Below are experts of layer 5 (counted from 0) of a mixture-of-experts language model. Rows are named router (the router's row for the expert), up (a neuron's input weights, with its number), down (a neuron's output weights, with its number) and show model dimensions 0-95. Each number is 500 + 50 x the weight over its row's rms, rounded and kept within 0 to 999. Numbers have three digits each.
After each expert's rows: "comes after" lists some tokens at least twice as common just before its tokens as in all text; "mostly gets" lists some tokens that are sent to it at least half of the time. This comes from a sample of Wikipedia text that the model never trained on. Tokens count by the router's weight.

# expert 20
router:427472572510538530531603526543473481506475462513466515406507468472485506487528563535459543617452479520527526412464566554545520483530501555514496554500436534509481360564542424540502569615555423437472488553526552476555569460549566442478407610420447504454490461536491493526501503570528510439
up1:523450528606507577492442499468552418478447473497552509507551460435494497582404506520514499579527471535471501542489532489468456531446471544483434523404425482520508657521558468554552530456537468538484394516465584504512415514470449502485430448467537493513579541489572359547482420450488463491
down1:473551499482462573459629421528485518554612488472457486520474417610473560435496464516448505513477497516480439468498417517408484503476551529512450512492520457456458521514516503438532535534410523500510527526557582498509351480569526462437517433410399516527522493527535520444554559595590459482
comes after: "1", "0", "2", "8", "9", "7"
mostly gets: " career", " JPL", " Succeeded", " %", " Born", " Votes"

# expert 51
router:461459557556425459465391461493478482499414588404550492544502474457500439537375519560540554447395560481521603415502525541526491505504470567478467594490528416433501489382535380514503527497526532614478573510490526490484527549526518526448525538494515431452510489541514533447518518533506497553
up6:481421478419525505519507482580482522526516584480543425502466554489503441531441382391457481466540504480450591470546567407523466597477466473538493458502438498455534550437558481533371485450529527559480543479484542513500424539447452544456474471472595515473391461500567501518425455552523407524
down6:458463514581532561517488488585514460618472496587571470518459436560370515535455440462508479467587555580482550412495593462524559520461532438526468426521482501457557499515589433530474543422571569482521566507504540398486454534526416564474542577529463537541483475515498510457574527533498521524
comes after: " of", " in", " the", ",", " by", " to"
mostly gets: " War", " West", " Church", " Saint", " History", " College"

# expert 29
router:578525513371472563501545527441488619396480535448370535509516497525542508531496525510502492511526410485494466505480494560505520460584410427527465464512477547486478413551460532450397484413534449437482534506624554573543454560554403439529504507552537511539488502500481507518539544426485451476
up46:445510563500529451498539401498555525369516501591438446563545481557538506502545503452502488547495465447495593482529419543547542452527502518441608538492536474533520519430459514531560577516607487480482416492592519542438588591514523567423523502429486510531478534467470525462448443466510474377
down46:515522574436504409563466535517506527449469522478559400423461488487453427464528612507541523506516540520529431550399487538477427456502522550461470649541528515530533497459584472517510504523381487452585473553578529429422519462408555534527525542558485424565507534445504486462448513446466532519
comes after: " |", "|", "-", " a", ";", "==="
mostly gets: " st", " b", " sp", " tr", " cont", " sk"

# expert 2
router:428536556502510482499365482505564495433487445594489527473497581500576461493553425597493457515459504524479510499544457576382514519535475557508510462533591486562503597509503533469571526471489530555518522511566454462448581471478554388536587415543449524495536612470560570519455457498487458530
up1:495340550536575605486502497448519579476541466531506521543494511516540570581544486420525518515517513562462486518419523508414564502460520387470401468454417547480491430498525562482514506467516420478422446421572552494506576529475480537455566420529520510573517381490510513449529440504514500506
down1:553417472455488517519425487434476496504517477537561510465550528553487446552519439453453438432449339516458454479494506521486339539508409499501455449377522559470509468516480416569549561488371515487517542502470448603575579531459512473488466472537542459487559530534503493522532501463503459484
comes after: ".", ",", " \"", " that", "'", " he"
mostly gets: " they", " he", " They", " she", " who", " It"

# expert 1
router:426488515592475390490373499557537442453471491558521550549451482469508519479439558537453514472471536476523440490587411446418533459434534477524538468565474525534612516525549584521430532533502446517486552552494535462588601485407483569366435457523551525452498520519484524495448469501515467497
up1:455475487516539580445471538472515549494482537515519530500499447510489412442412486532495499451527471496660554431517533447505543505517490459491460484474642485490478544505441466430467424509385517496459586449536532513512494439506494437515391393432503569531503575488567421530521468433605471547
down1:485479588478594531505448511496527471582420493482365510495457411478434447504444492570443498444484450504617534558490536505541530536564483552485541465507432468453521462571500465390526484485531553502546390460439479509438506494519402449522548504520474536521524462493484419472469562502643419519
comes after: " to", " was", " not", " and", "9", " had"
mostly gets: " found", " find", " reported", " make", " killed", " put"

# expert 34
router:493448631497529480479485518503545449522528441506504476504543413523550562624508473508485508504512494470477408501515506541448563486531492515473602542595609473527526541567565509465471533531472408403472516499522467458387544497529479397555443494515415586492554513526503582564399431527448529492
up1:503402414496529512491537472485484545504395488506546512534541480475455522517492476503489415496496422460490431495424495486393475419491486502361445442545561468519556447456558531410468406435483445521475634421543557518656459557507465489458527543498521479549504471473513507557453477471534508449
down1:490451498487509475451484462524544546512437573534513604490448531482484447557509564503489531556485586499467593575443565596553452560495433526483419477452607528528555441471466498521597440506540517412543506493440520521587550546453582389427461601495588457513500456523546480532544486459537538475
comes after: ".", ",", " The", " that", " It", " He"
mostly gets: " who", " they", " They", " there", " he", " It"

# expert 49
router:589515646472501567537533451481545526555561491441504527461442568530455520491484538476523564520489529468501573507517426480542446604525482539476484497552471547574421523410467425500391540473437620455515447550614446422541443546404532490540509513471475492558498467551449429510516497466506468527
up1:519557531495537491479440468488520470500423524497437615429522432480511519495497482482497459492542450538452535422517476405570555469470495619379458431369477528491463453487521500500585436547513563487420559467535487465556519637469540514520473454518502505399365555476532497487471472485542510491
down1:445569535526486570471472455413551528530569514503532487540493453491464526492476550428578474515465481467458451474501472435480496531553616554553451532459406488498467514401581452529575497462612617480399511458515391567545464416485610508440413474499543514477526497520443530517480519485482429512
comes after: "\n", " ", "\"", " Year", " Party", " won"
mostly gets: "|", "See", " See", "The", "\":", "-"

# expert 30
router:504536541559478581542523526500549480561605462532548441451501457462538475426436518496491532589467462493404426517577429602555552489517474523562475519524542470488505616529502480516465520456515517422553506499556446523487356454482456596465435607447475467517563446518491425500443523500469460581
up1:527418571464485540520471495472448479484414496451498496402597421477495499502581486410494468573633493537480518552579494556551503474499469520452497402491491552471519473396541577469537491531460578467584478485591515419453495574445501506536465543454441472547446429467487493450448508613563505487
down1:550454570528480442535411535456496523549513511474473465432475545423431494517544611436504647495464614423520468541401478477508564569445448459564498527448526419536604531392522518505535508581492535514504479563551492512483530490559487405484463553464501552555476513558560470513543517505434539484
comes after: "\n", ":", "2", "4", "\"", "6"
mostly gets: " v", " vocals", " critic", " review", " Producer", " Released"

# expert 23
router:533486469500555595498550538436523550429564467537484588567531469466508506458442472412489465499511513478459460576544461423477532421411418534550511419539550466453487522520545551452485433534428510474469590584529509469549570566533418493465549381593599508520491485548478445456512422547493468539
up45:499487548538517469364463489440606525485481516466438549502505603511571446536516493508515518472507488427419471485464507453459500502495468521534458511562591463513462521501494478509528564481524610531534519495552439511621600521468423529417393507462627472493473534361491576516494456473513498561
down45:604462469523525452461502470442507543426481457505471586436408515469554485538529495569455479483400418445477389479519479554419490566484482464483469408433577566487566576532554519465464532556520411477561542542539485432529432512523544488421433500529458535585419591494505506465467455469441526470
comes after: " the", " a", " and", " an", " was", " is"
mostly gets: " b", " f", " g", " w", " al", " v"

# expert 6
router:531564465430474480491564577454523633448472478408424545490589453563457509506451471520489542555501390519487509595477462506496508461560389545517517497424518576480497402585505561522429507424482524491489446519503604586504481521507484414562516513552559489548461461459552537501518546417500459513
up46:425531513499551520527525424550543489440502522414513429639556531527369468372447460475480478526510462477450508498537463561505541468499518465465400533445523452508430469421447411537506459545472415547507439435423393476526514489544505557457515513521518561479457494533431493529524508436528471397
down46:508456530510450456492481477509495449469424499515626516477528416607445508445564486421467546545507456494441504604540487521582449526557516568412547479544554552502442493404475425456508539505564405525482495486416491492525520536478537473424610520536471571464622546491542516506428580460539499480
comes after: "-", " |", " (", "|", ";", " a"
mostly gets: " h", " pr", " c", " l", " tr", " inv"

# expert 36
router:568534554577448493453442556402512472584558467469513522458496478441432533489437527578523541601492541538438487571463487526473432447511541432500482554557511427454597522457537476560538537537586587514533441422528520455417502551549421481449513456557492496468539464474438438446593527507495445588
up6:474444445448581541460444505422518478513610531415379488440448524531439473434489470497453508489537459536495549502393499537511554529495480589478525468510418573555554467513508619528576587537590499447557451463528525443511520514536457406576522490628549520497519457506484439537466459493516474507
down6:463503597478462550473537586457465505513577482482414497474525520504501455439469454540484518503499467487440499449415395564497540475416445476416442534415486535509511437431552517370546420465517483480522421498394529545533480519568519444638525488528507403468520482539487462561438524527451451556
comes after: " of", " in", ",", " to", " the", " for"
mostly gets: " The", "The", " the", " An", "An", " Mon"

# expert 50
router:446563480582515507460555627508464491540529527568440396507455532496479533534471543502458516512442403570559510491473459530405510509451471541534572526436411479550450504540553447518529424559465446479541503450466541526534445454528490589500469520516502604387524546583430531532540472570462573417
up1:544473535429519434489407471487485438427573528461488514521511480546469455428468415524415520537491401539480512531600544434480425554425462461420450565445499479476531468440545594549476469441514509520454567464593508448425512512488457492529460522536490497458466688488524437481463510486556463525
down1:455533532500475445527471468622461502424500540441536460443548411607563497538530486479481446592493500547580480482533442459475512498529486478479520462418505534479549532522490544455439453495526553477467545516662353549378547540497514514471485517517485538592458443568461547435462487444472458500
comes after: "0", "5", " ", "1", "2", "4"
mostly gets: " km", "″", " JPL", " million", " kg", " mi"

# expert 9
router:435541482502520528448450448438510542505462505583543512518461580500541497465457490447554444447508436474488444500553457610593478538462448480506465426564435438524581565396517372436438485541507494487541473514459590456399563511445464568419500608564487471505526500446502511490589462509498545496
up0:492482508485417476431410537482519438397463560509335478544453470514473454550475453548493515574491492498520542431443480574530536504551452453443443490545413523485485365527496491541522512512494453540527483482465540450479526616404529434486575517521442525458501538474616462541524521402460513539
down0:449532473497581425529459561456395519485393464575515461579517513575527463495505431373567473440461518503461525488446474521515456422454543472526519410457482439610537499451468456425472436502480491567483455500548596518496525568448466512507549504513504414455458522446503482453622449504452430525
comes after: "1", "0", "3", "4", "5", " U"
mostly gets: " .", "_", ".", "MP", ").", "OS"

# expert 56
router:401513536521489510583388581478421420451569598528560505589490524465450468462472503449503555628506551533518522454525480558490502467413510543482532557542565526547469524545503577585471565480477534419593624514495496485488536555492444516450572529529469533530516516556421514548437526496485479455
up23:429517582487460596460544487493486471489600511513483522566534417445495513544485390496496530549538446584458522518547503584538567483433488493491514493576539517506563532450571601447629532573544452495459435514515445470439539440454525477551431561557471567519465468540501405577437504507547438543
down23:532485493544544501419506436581537473512506462475514576497541542650476500519458385536473430417489593508483432610441524543519487448518453487518481449511488496491552530447510479476578426495478510501438455551571612550499523590504565515584563467479561553501552492457552409543584523514518555465
comes after: "0", "9", "1", "|", " ", "2"
mostly gets: " ENG", " Liberal", " ARG", " BRA"

# expert 26
router:460518505485638466487459504578404524522593538524540550506517440465468500503426530571540476529494433530572490471478461428547507545520582544506480502572508468542414516503512602460448514555512462534406419415505551555575453478508378571514446506438555414447480482438526538401508472483516525515
up1:501461514542476464470633436378428610499511567471438548534532480438457486532539476464451523521512489495516537444460505596475545557461452523534477490454432460454526475458565447514579548477529495633567489484444442526502483547503459522533567558538478559569400588524461573490486515549581559541
down1:545435550480450462563422633469451459520489614536541460593481477457500512513543507478482442553534514445545415465531580597588442386477487552463526516474481572526585392466584483489538497497466470540465486520441529572503558535536489478456526501507474443452454509521550551466551499414561569481
comes after: " |", "|", ";", ":", ",", "0"
mostly gets: " ", "–", " circ", "century"

# expert 22
router:522584557553478417444491520457466465514510552412555425468480521440520515549573524578431504560438471489476461486434462480601451502585528435496373490489549479480529416485505432594482519588513490400531511390500478551441462524499468440478497552485462507419550427466419495493464564482480450551
up0:495472560493522459394457506533534489466490511485470489437543493512473515560500389558449495507469422420491545479532522382512480505453529453493542451346435463486508574449527493558505487598606495484466453536552446470438481441423454568575452542502482522439537536529565366423497509527526536536
down0:443513555636462465553439502526521564516468505507418537567537410421473533480506494524538536528475423462538521506590531479570479533509558410486502504445386519462521518476608548427399530445506396557520537509447517477514507537509439485512555576484420545472433506496471566464466548487467593580
comes after: " |", " of", "'", " in", "|", " World"
mostly gets: " World", " American", " USA", " International", " Democratic", " Australia"

# expert 46
router:576498508467425501500432514457454461545504472422543501320459454498523596555469555541502490503436522394497513489522604549453444572396525443533451454478506492548454517444444462524462552508541438463524460529416525402542542501457428437471453525565487420525500457487513541513533411477472530478
up1:619399576433504575562500518473535577459464531450510411423474481553496536476496543478500401450493553515474581469619577594510438535530436516439415473574543593507496531384544505444551482605521513504550479453473454565529553550519520509483516467511516504496523479525510465512518470557506474569
down1:538496426556505588573401509485398423617487488487472566504440457382453579522516514486562500509481406505501412477522500498472548458498620492517542553487440514521580538507491513476452497489567441545490491462414563535638571498445478500496551447525497494470509448507469504487533452408444548523
comes after: " ", "1", "9", "2", "0", "8"
mostly gets: "9", "1", " grand"